From a checkpoint of a small mixture-of-experts model trained on Wikipedia.
Experts: 40 experts in each of 12 layers, 160 SwiGLU neurons an expert, 2 picks a token.
Below are experts of layer 9 (counted from 0) of a mixture-of-experts language model. Rows are named router (the router's row for the expert), gate (a neuron's input weights, with its number), up (a neuron's input weights, with its number), down (a neuron's output weights, with its number) and show model dimensions 0-191. Each number is 128 + 24 x the weight over its row's rms, rounded and kept within 0 to 255. Numbers have three digits each.
Before each expert's rows: a language model's description of what the expert responds to; "comes before" lists some tokens at least twice as common just after its tokens as in all text. This comes from a sample of Wikipedia text that the model never trained on. Tokens count by the router's weight.

# expert 18
Measurement and statistic numbers
comes before: "9", "0", "8", "3", "5", "."
router:115131122120107138120129129118120087067136170153090116147161171126092086118143108097097130092121098115153100135107124095107098100116159137144137159152144100116150133138153177108104156117129170070134125123112108114084176138137129107162122114101138115118102103136086124153117142143143164130091093099123169143134103130157118092158105133091123122117107160133138107089142180124140151132115124107150083107129166112133119134098150133144109158147123144183142129097146153153099126158126101087119106118134108134182145158114095093153151106149165168123137128137116089174137105133127134132
gate1:144082144112091140120118161153105123128162145127104114173150121089109187111144129134108115099144112126121117134100101077189132165105142131113150147149154133160134105169092161127147128142111160147124148110122145136147122171087100115164119103117134140113123114150096145101117119087162116123151095111142124129125161089121160107128132156159136137138112134146083115174138108113174147083142140145068085138123092112112124168092127123118112100173129101121156115136148162141092147114146116139137104136117113131155159148129131113147132134080134194103131153144160108168150107096158125132
up1:122132129112100121110110140139107113118129145118110119147131135132126160094135139094076139120122092100120132134106152117152137150099152124117138148123158147137138104141126116121123103104130171107082144099130145104154110153108146114171111090146163141104136113167106124101080110141122083157122127135181157135131073119103170099156139087149127122146121127133078111117173130129162151135133171087126103146121100113111117062124138173158129136166139138134147116142154143127146142106157114134093142181119140148160141133142152084125137099094135201140117109150156104197186119132125125104
down1:131137168142159133081135114081107136098136105133168154114116123139189102136140117153130158166119153112114175105105129088072149119112085092096129152106106168105144120120149112094132113156138119126126132127127143181140134136103118077119089148099160139110128095109128133147140132142116111111107079114098144138167130155124114150126143132100113150094119150084135156150151146105145184140120065111115163150128129137146100121153125096117155113106117126127173138101147159142135071119099162148115108132138129116120112123149101151072078126155100100119126113129138161111113123131132078140
gate2:142173155121126132118145138123132125157130118153112152147072118139128129113135184140134122104161119118109107121116131147113128103095129108120149158119136105113096117111085127104149124109147145080117114107129120123148136158152116124145134134140137138130140114101107115146149101114143162097123110157100143115131078116132091108142129096119115153103117125107170149164097123072151090136133145102146115105191168103091081141106161112104181140114072128129095056086131061139152139117113154178127095107121097131109145124138146134121162140141146140137177123125112098124156146113087078117
up2:119158140093114127155160122066118091114115141135131164124106130140087081101130151126141155160128118133115127117088111083167178112155108113120142126154110081123086145095105086116183106084125124125109157097143126164092127130138157147116144155186124128130142092107107142153109103119147121146116121112140137113133111148157082125133136107138130116132141126153142160139107122120121099101152139150117147092173180113134109130159162139129144162108111102140135128098146111140152132112133182169089105132105132098109139142183162122115131175112147163126146130155117116126169145089083104147
down2:131143127162150144113158075144149123125125124117122117135087137109124108109148118130130102105116165119091072148146135109120146161127131081138178150096112120090108133113131084123125113138111168135107060151150138141115121120095131124135122166121120157117085146129105126148125110118079129157127097175087118127117144155114161063160143125135140104115119150138151136121121164146109095124104151125152093116168158097124157109147165110156115081111130129112114147129088104122102120157129144081154090159104169134112082099106111144122160133085110065128132143161149138154144147098111121120
gate3:151109182139137113128148133159120130148137163126135117123171155098110122119144116152159156097116132104127112072087119135145122127115153102111153105145164100157127147132091146152177114137140119114130130140099165108122119143159145183149136157178100116120144129110112083141114135082159143143105108181150096098070112141134135116155098138139172089138140150175082074112136158122057138131132095099123103113133097109116114151118090137111101149147151137177117125134157123151121132132122100170091112150157122146148142120100145119133150146128125136134133104147159138157143124174098130107
up3:159074126091114144134127063122116169127097136159116150162152112162173096137119121130121116105144127122103140126118118115122156105130143161114163119124132107099122140129107192132134118162131140146140136125143117176196105130159137113133145152111146151072103095136113080129123112122148104106110143126124113152151097169117112089076140139142106179161149126116158166171155129123134159182141173139137120148105126114144144115171123112124107121079137117114173107168109130117139117105093154125113129158139146125182152133120105152160136135149130151130138123164130123182130155139117101152
down3:113173104111174132117133145056119144094153150158141124093139126119188084113085137140069151140098120116164124097121083123089104138156164140082164139128117158111126145142109119140074134099134108158110132151123108108148134136100150115099121163139111118140109156104099102087141149159148086130113142103122103117179109117101138186146145121110134130105126122122150125091074135144164172095109148110151152114155113101132123129142116119127122085072131124138101118111154159159117126128121130120111143162128094121116151107145145097088102121116144091111135146110124143121117127149119101103
gate4:141153106144153157109089116132140150100102100119136121140144140173073130110182114149095087120150094071147100146166113174134120121150097156107127122102118128134167115090131106097129142142116115135160160140100154110124086146163087136144173116127144110128150186129123110156133111118110134110116090153168153160102163116120151130118134146152140146160126146107199124152136102147138140133113079121147079129125149169126112087123149104138151091111126131115136145064129117121125147148127157086069129119147112098149127145112123135096140140133115126156121138152114132126107089099146111094
up4:132083130119103130128092173136154098114141141112126136108088118121131092108105148088137142145152142142127091142156139102148098113091153145129112106116141097100096118096115105137137132124073151111163136093121109154116133115103126106108146113149082112133111113087145141156137099128120106128127126111113119158165136152144159165123154100125135108168136179113115120131125114173151121067081109132117129126148112162099177144106153145174155131116137154123118109146086101136105135144123165121146172145137154112142153159091126154138114180143124154147114088125043149108127128165114108083
down4:159119129107151151086135147148119085127137147111091136134147116134165136144140154139132135125103173169113129103116118082149169102105094156119153095095138130135130144138162132135105129165140127101127156109080118085120114105106157142143138186109151149121152135138128134165142177137145132164081130144103119129139167132121123108078105142128161107106133123123162167136141132153134127124085131156146119124102146143114103115093128140097109142141163109098128139140209098148125103062141132125126077131157116085100131138113139160149189135080137085152113110131112095120129135156144103122
gate5:130109129113129109143169143109132152129162126171095155099077116104171127146113131160126135119157156106137111099093146166139113126156100122076120127101136123113126134128118134121126141125132127138120118157134128118101130114110128140123088114175163119162120097111085144125139122182107148153117125086130142160117155130144108142179132075079118098138120170141093141170141124160121173102155134099120161124147125153139114123111132131173157111128129100155166122138128172084126140169173173128127099089112143108137109083142146107132154156129200157136146114137133096138121143111097106184
up5:164128119163144105120159134082143120123153139166130098089112127083119162183134132110181095155158159172123140099105159146164133101117114150167127158140109151170122141127098106102070151119153137111147086111141101103198134138081114130122131087188156094131084162140106179133104127144106124131079121099137129138104128118137118164106153136153165116118137138125089106105132103150153130128143141139151111147092140158125088130132141128081148121108154101158147147115124111151118137166110099116135105110132119134106134113132116118148122121118121107124121153162138150128123144173134092161
down5:133142099100139098103108163095086127127162127127142127113150137136123148171102160122156120155101149132144091152170065133149162125144127123138159155155141109157120158126113122141071098150119113106121126124115103135139100168120087164128108115154167109121097107083139146154100127130123131135094133096132121152127161076162088179098118127171122118126095124117115138136124130154108117105117102187153117086156124120129095109144140132113127106087136109149178106153123141129129121160119134151077133125106127125136128125083173078190145105126146093132106095134082118147146098129118122135
gate6:150118114143139132126111154108134139116151136108091107136163137101109143149109142102155115092123135143117142107128122127079162120109157088117145119158078144210115135146133133167203129110162127089084161104130128122122144123089114179105137162112145110131148134097116128164140096145126128089141134083103178129109092131089136135118127130122103153131139132121118152079103126134154109113163129141139079092141128102117117174105127121150125102113134109136145128107143095135115074121164097126109090181142119158161143151115068163108106128166125157110112130112108135149145143128127112153
up6:149135124137130158109113120128124147123106152130156133166162141108134117113082109117156146153133133099068086114164143119122160113130181101129159118110133139129095162166159140128149126120140098131131108140159130085110176114130068139135105095077119122110109149158120159166137118121136120118111115090127180100118153145110142109170098147120153131130122138113121100091113125138164126126138126078059127139115117102125113170128120091142147070109113095143141109140163146176156171163117104133100107145137148111161097100110114154119115130106139113142150167151133110085142144119125142185
down6:132144101122145145133134105144147128133168137072132098145130142142133084142106131172118112150164145136128102148165127109120140174093109084119117134093146138127106138089103116127144139085134119115135119142154145109121095146097110135088102060137128134094166126117119139099111112144144166126160162147168126126114115147127104111082098121152132156149154096109134076106124113150157168155133135124098160097107134114172140091098120151139109086135125085128122136148186123110114101127141170154139116160119134110171116095100130119117100084103095081142144172114128185142116110117128118162
gate7:145144114139108141115129116123164137104122153108126137116146126114132116114126160116082134173169063152153138085179113134174058133135102119100142114113150161157176112106126128153142125145102121129117113108139137118084166139115105121155132140117163103130112138147101156132139103104124139107098137123148133160106155129148110068147101101168151132105128138151141166123129140101068094070132101103107123135113128105133092122125157126161077140133138100123129140062136174151109149124133143072114131144146121139102093136099115126101137143175139155137127145145098130149106141167091141116
up7:115134156090119137150108144107108130160132119128106166108096120158103097175134123102185139131094158104115136153085167136115168140131120151139135150147097112100134134130137141099125160105133143093140122113149100132124085108129143149090158103143122133135151112152113111097082187151077125128150129136176138121124100117126109148091146149094142149177103106124118081131126142167151105126142145117140170164158156142113146118180123150108136111126084155110127145145129116101117085128127153166117131101115122163148162123165152174149104125090159080169139115133131162102175130111118121101
down7:087134154134146127129119073136128058111138175177147138134125136137101170130113124140137137109146098126098105184178108124124157138123117125142162106139164100149111130114123136141139156107144127095094155113141150113105087107109146132152115116112066120135143124145117170134191098140160114137112130104099122151120096177129128170112155118112125162147142181151193157131119103147109136106125124096138109135132115093149135102121117139158076151141100136134125137132127106125080161152106162148139152140113092122160130125127125132083093145124124119126107134107119115149097114059135095126
gate8:158151135144108128140120109136117171142132126124095156105145186184097078100150121221103147125130150160124084167154138159133132126155144185137116122160146138092127138156134145082110129094105145137114123145146138139133157127143155075158132096126172130136158117169132122110118118153090139079122129078108130129147146124128133164143097111153087130153169090116153138128112142137150124150133128149146149126129144129136110106149136146134107085111104112104151175097134117117134169158132120102123106090118136117138109067068152120136116141116127129149132120113162151119141110099113141133
up8:196128121136148139148161120177111102163133124145159141137071140105141131121093119103116142119153134149119102157162100102110083094150150154127131115119129137150151141143138157094151130112147138109138126083114150129088132066119144129137133162124149120149147076140118127120140094085119090112152105135122177171167079167124125128106108148115136129108181120096124165131143166155136170109179106155155130117101137122131083180107132154109113108121139134134127162138096106116116121131129126115115122125105124104101147102118140114093138118129125097124105108162156053133090146165136129132
down8:116122124121109127115123108123155134155124125109108127115141098109096125138119115167104183126187139139114109171172157124096111139145123167127104114130133153115156130109143104148126124125124101124145150109130106102148139070137156121140101156141106097076119135162101149160111130064098113126109085189121124124104096125144127092148109147159110132121106143105101144092096100164167109130078093126106138155125154158143125156118092094159137100123167110116129107149158121106118153084085138124122118177121145146110095140173090130129163113105099145099138135150113104106187129144103111135
gate9:101160137124127094103164141169133091135132099126078111147084126124129122161102149126138102153132119095137141091130100083095060132117141124138113144125140168120155154073113139131105120172132138153149097096115136115144082087140166159121115099138160066099160097138197144112096121138109098126131118134119108121068131131112133159130102131125131140088097139107150141141106153152120131129094091122161110152154142103163049110130151174144113164120158104138142130131141139112110145137096094105140125159130133117145108140111127164131128158134117113122133142101098127122129145134143107148
up9:169173113148129124149115134141139112112109155092145141105137083148127115147146139126141180146146113116111129110122196114109130159088121144113154143103139179150093090124124091116073095152122146126137142114117158132105139117162130110152083178094095114100100167135105082129138175121124127119109113150157156112110079115147137145141109144134102113143142137153122110116134134098133142118150111139116120114126148122144164123161148148152133144104134136117112099159088144105151123139116160130070141108183112122168096108176123099162138144133098146070117099119118082186127144128113115152
down9:149086128168110119135143127144118120137135138146108168130142139120146108137130183119093097111175111133150078168081144176124173096101135118130166166121127125141133124123131151111151069109156124144174124158143130114155113176150160130101159070143116134137146135106175144102146111115137123156148119127147116154156138129084164097110124117090116111140138099172138142135107108154144152124132138112111123109115121090137146122123091108146163077129148098124096132116082143119120152111094098118109156113101144157102163106123087076118160162101141105153107099107111118116137161152101128103
gate10:115130106112070119141140154158140166127143134097143070134106134115136094111150112107131115097114131131116133126137123150129124112112093110116151145158113124168191153097153156145141136142131164112143122093131098142160117136131127134122167143139115147143094141140144136130058156155115157125114110144095069138155123150122150185132134152154121118082122133106095115167145133148107212166113131090102145140132114154161164104156148120104117146159171140115151161162152141117131226118156135096124107120108108133113125105151120148114128115139140158123155134109113153118127124143141111118
up10:103091143130164131086169131119129113078163124169088143106157146084117081155152141125139117103134147134154124128133128111113158106165118127117102109087110128149149125118128143073108097111145134183179130176111115118106139133116123153127103112126102106124076140094152133094114123123083117135133162102152163151119106144121133154136104158111157134118131128134091156149160089139072188139152130099104132098143155157129184114093158094140167116085126109138100136093130095117119141137112143128141147146138126162116114103128133100119134129119090109110123101098132169135145125118125170087
down10:073102110096101125124121128155131139138071159101135100100184106134116098116101112140115117133135114131125101138159170147142106141096140121110138100114139099124123118109148134156126132133106094124059114116188159132163125160113087164100123093138154104114151142105128131113073127108145118132151115106121112152108126115177147170110111192164119140159100149114149120130146109077105130161180123134125149076115135150110147111106160121123132155140080091142100127124138127109093140146120132148141116152145124124110106138128158127117078099103180163168115115121124129141154128089134146105
gate11:119099143114133108153107096098092098165201103156139138137125133127104171131094141096123134165122084080138132087140127087105094122168148147126163125159142118154135102121167153113132098130151147102158131134105098173124156152144114107126144115126155095092154142096140177138120091155129082123107097114082123095142132138115119107105084164113109097121090098169123109142130135145155145103122136103133160144119149128100096138133124121085110169145133113125154161113143106166115150127163110134153146128135139156097126129126089154109120128110115113133104119170116111116090152097147182105
up11:086147148162119113128097102137147111148130136099140101120134157143129118155141197160116085145116146145135113150140166083172115159110126140093142164170159145110084120135150146090103140113151130127138108118141127099122116086100154124129136162097140156149095112116107113138162111129085151126109162146126112151129109104133087131152128142115082167141149092146189172155150172139158105155124118128103141138169073113152163101142149119171123091111146126117108109136114136128133124135110158171107111128134117168118127138134136094091146128085131109125098124097112156098180143120108101129
down11:113128141139164125123125143179141139134109104133108106119151093142138115124146132069126167140138098132131116142114085166088144110152153135136134077090092163119128124154124122144156124141143116118108121133127102111092108139152118159149121096106156127136168173154119141135101136097093137150139111147121105092210109130139153131127095118179143121109124147150074113091115075111127111100144132145167106141068138124120116146106085162092142128129144113151089123121154087128130119114119107093154141170122128110076120091112122107077176136102122101105167122127153112116142120115138163139